config.yaml
activation: "gelu"
decay_shape: "linear"
final_lr_fraction: 0.0
train_tokens: 424900000
Below are experts of layer 3 (counted from 0) of a mixture-of-experts language model. Rows are named router (the router's row for the expert) and show model dimensions 0-255. Each number is 128 + 24 x the weight over its row's rms, rounded and kept within 0 to 255. Numbers have three digits each.
Before each expert's rows: a language model's description of what the expert responds to; "raises" lists some tokens whose logits its average output raises strongly, later layers aside. This comes from a sample of Wikipedia text that the model never trained on.

# expert 5
Description: Middle or final word pieces of personal and place names, mostly South Asian, Slavic or Central Asian, such as Aila-an, Got-ar, Nish-ita.
raises: "-", " and", ",", " &"
router:165128149115101119136128167134136101134119124145106132126144153127117112108153112121096120132098145106144170143119121154121182120128168096153133143100161199081099167137140156097139140113090123135106129156128133107144112131152154107095130137084123142185139137105106133135110134127158170089135145096143143122124110170135115073158124089146122111135108139116060140156145145133108159106134097156092141121084129125170150146124082144143128135154162122102093150146106122134155113156152152147144132127139183130108120167113125137142111116133121151135105148152115122128126123129152131108100071158132114119113141126181120130102111122128125147136129171110111080127129079121045138175104087145107155148133135127176124127092126109102123094151117074112139158127177111118137125138152117

# expert 7
Description: Closing subword pieces of surnames and other split words, often in tables, such as -ton, -worth, -ade in Demi-brigade, -era.
raises: ",", ".", " and", " (", " of", ";"
router:122140117109135130127111161143149127143145142133116148153096171144137134119149110138097128126112115094159150122131126160114193091130142128120149163124182196100113137139143140140095124112125091142114157132116080102138088140135166130113136099100142123148133121141068133117103154123166152069153162117101119138121132165125130088149115115156116130096098149102102111145113111103127141115128155101088150175091118153151130153122089168153116136168125126106111128127138129171168141117127117126140133124145165123137129128126128107156128149133107170137117140145121109160127133075114160103173096145110150129107144113155137106110124120150125128110153171106120125161144137109049131214108079106172176113098131099181150130113107115146117139130114089118174159126187131119148125111116133

# expert 42
Description: Prepositions after nouns or verbs, mainly of, on and for, also upon, among, regarding, as in recommendations on, criticized for.
raises: " the", " their", " them", " this", " a", " his"
router:092132136121171156117127138100154120120158174153121156123097117139132128102167135135128173122152152118101150133117114138133142136109174120142135157133134128137093146112207100118086131110125121137076157165093163087120113153182153103122114068108122129162102125143122148102112125120144129116117133112113098146092144144139115082123121127147134136125103161118113136141098110127076131161097148100116128167073081180170106185115088126132151114123128145105090124131137129144148165099127104161122164113166154122166136185149119135135114129120140142125098149131112113124120121066133171114165070098089117130080118140143150122087156136101109118109145161137099112163166131068109144180128093134152122133128136110156167118089137102177115104110105118120166203110137147159124144131124119

# expert 28
Description: Month names in dates like 11 April 1639, and time nouns after determiners such as day, point, in the following day.
raises: " when", " –", " results", "'s"
router:120121134146169115141096171094109132115126150137113144113118138114120142129146109147113140124136128107137131118118131151097173144135163096100131124114170153085116148108141134104080148111104146136144161130110127124135091160106149106084130127107135150100147143162124116105097134150147134097155143136074119171126098136136115113145152095141101140120111154114099129159107101117097150141119129128133171135148109177154100104157118102128161104138120137142097140128158099140170147130105162162165122130173138119150131183127114138140110109139071130134106163156098124149135144107140105086133128131099110120112118116128153130133160117121118122138137194145073160138102099138097149143107108150144129109072129105155132153058136114146115126150166083105175142074169103128130104117137119

# expert 39
Description: Single capital letters and capitalized pieces beginning acronyms, codes and all-caps words, often after a bracket or hyphen, such as PS(BR), PR(L), CO, IS.
raises: "I", "O", "As", "U", "Y", "J"
router:110126154098142128158147141111114124142133100156089140112150164137115099125159129105128131085095147102161132130149141156098159121129131120114127156131140165117151193127131154084119144110102146174163131178103129139108073137099164116129125103076138131159127138108106128110114140115124121080082127125135125139127145154128114078137109134130114120092103175121082104173096132119124133130130136128137132147143103144136136134141075144123159128135121086101097147131163109157166143149130116158149142149161140136117130142108115144145126145145068148121071162146094166168115113099123111129118088143103141159124128113146146135130145092164133140161123129126090118161116080132091133171105045132128148120116123132113160150092149094143092135140159075127142127102134122101149115152140151

# expert 13
Description: Prepositions opening a time or place phrase, mostly in, also at, during, under, for, often sentence-initial as in "In 1937".
raises: " the", " some", " this", " each"
router:143164178145126096162142165159122147124159137122126147123120147144125139167131144102084118110100135133089172109126108157086144134125151111123141126118149138124127177145158118105112165115129140121108171184100101096124078153107139127126121087099141144117153153158109166135096131124140125103094145144085121159111111147118126091154136095147099153089074159101134121150104117076106134159127121102112168128108107139153127169130108121150156068157136110111060124113135140128155112125159145114096130138149168134155123144117112102155138117091113139118085136146124147155120138113153172157138086140087126148091147123146146119117129125132125129152156133152098138136129099118096120165144105132150130141085079143139131149112127122145115147103128089123127157112157119123125114161161108

# expert 41
Description: Last word of organization, band or title names, such as Records, Productions, Association, Emirates, including plural -s endings.
raises: "'", " (", "/"
router:117099148125151120137136168102156140125107128137126127138120151143104142127179137112131162125123163104160154119151141145110189117139134099134134159119139201120100146143117169141134136104124082162155139125121143109132097154118168127084161114086127118111108130124082130127133127111145124089141145115113118138120120153143115052181140114170115141088137166092098123167113144120133132117088090149108105161098094161152115141124105170152124146128131112092091134119155130142146138128111128131148125100160165117133160168120142124144119115095106160133080146185101132143119143108130130111120096111104133134106127105162153143136130147133111149128136195114122099164127117103076138190108094129155138147105137089168133152089133120157123150112137061113173128138145102117121082097129140

# expert 19
Description: Commas, including ")," and ",", after names, places and clauses, plus linking words like from, and, but, such, like.
raises: " meaning", " thus", " although"
router:117141138135135118128074132089111082169128094151127137122110163126112122138162144109111128116128142121092144108114107161130161126115173115126155155108142141134100154093163149130147129112115162101150159142126104143109110107110157135132144099103175129163101135125124152122119123123140107097123166107113150120102097143146094094132107079161135156088110150166111113170088124120096136138158105125069145128106120146160165141164054120123117106133100112110103143134124111146165117132143134171113149132157138119164132133130137126141113081163124186112135163182070134185113108122118128110106113143091120121105122107161125120146163147138109095151140123119121111151139070142112159162155106136109129137113121098159150139068168122154111132130149106150172134123171114142145143090120121

# expert 15
Description: Single letters and short pieces inside foreign or unusual names and compounds, such as screens-hot, Hannovers-che, Björnst-j-erna, and ordinals like second, least.
raises: "i", "u", "head", "am", "age"
router:167092118102097100149111142128142134134150125175138120123114136130150132142160097133096127117107130120131126140117097176106148124133160135130153135121116152099105141122152154106111141114117133105150115132144124126135113103156145123144173120093159104158131126155084131082115157138136131108134144123142115124134104154120123107111115096151091160099113148146103092168113134146127123136133136145105152141121126132155128167121094133134121114149116145103129161147136085167155154136153134136160123112108186113147108156121102124129141130138104161161112145141090140171131115117133127109121076147119097149145096131128148146125158114137093163160137125110086136161130127098097155165126071135154107134129089066168103107058135123174123147150133109144138136123163127115136110151090131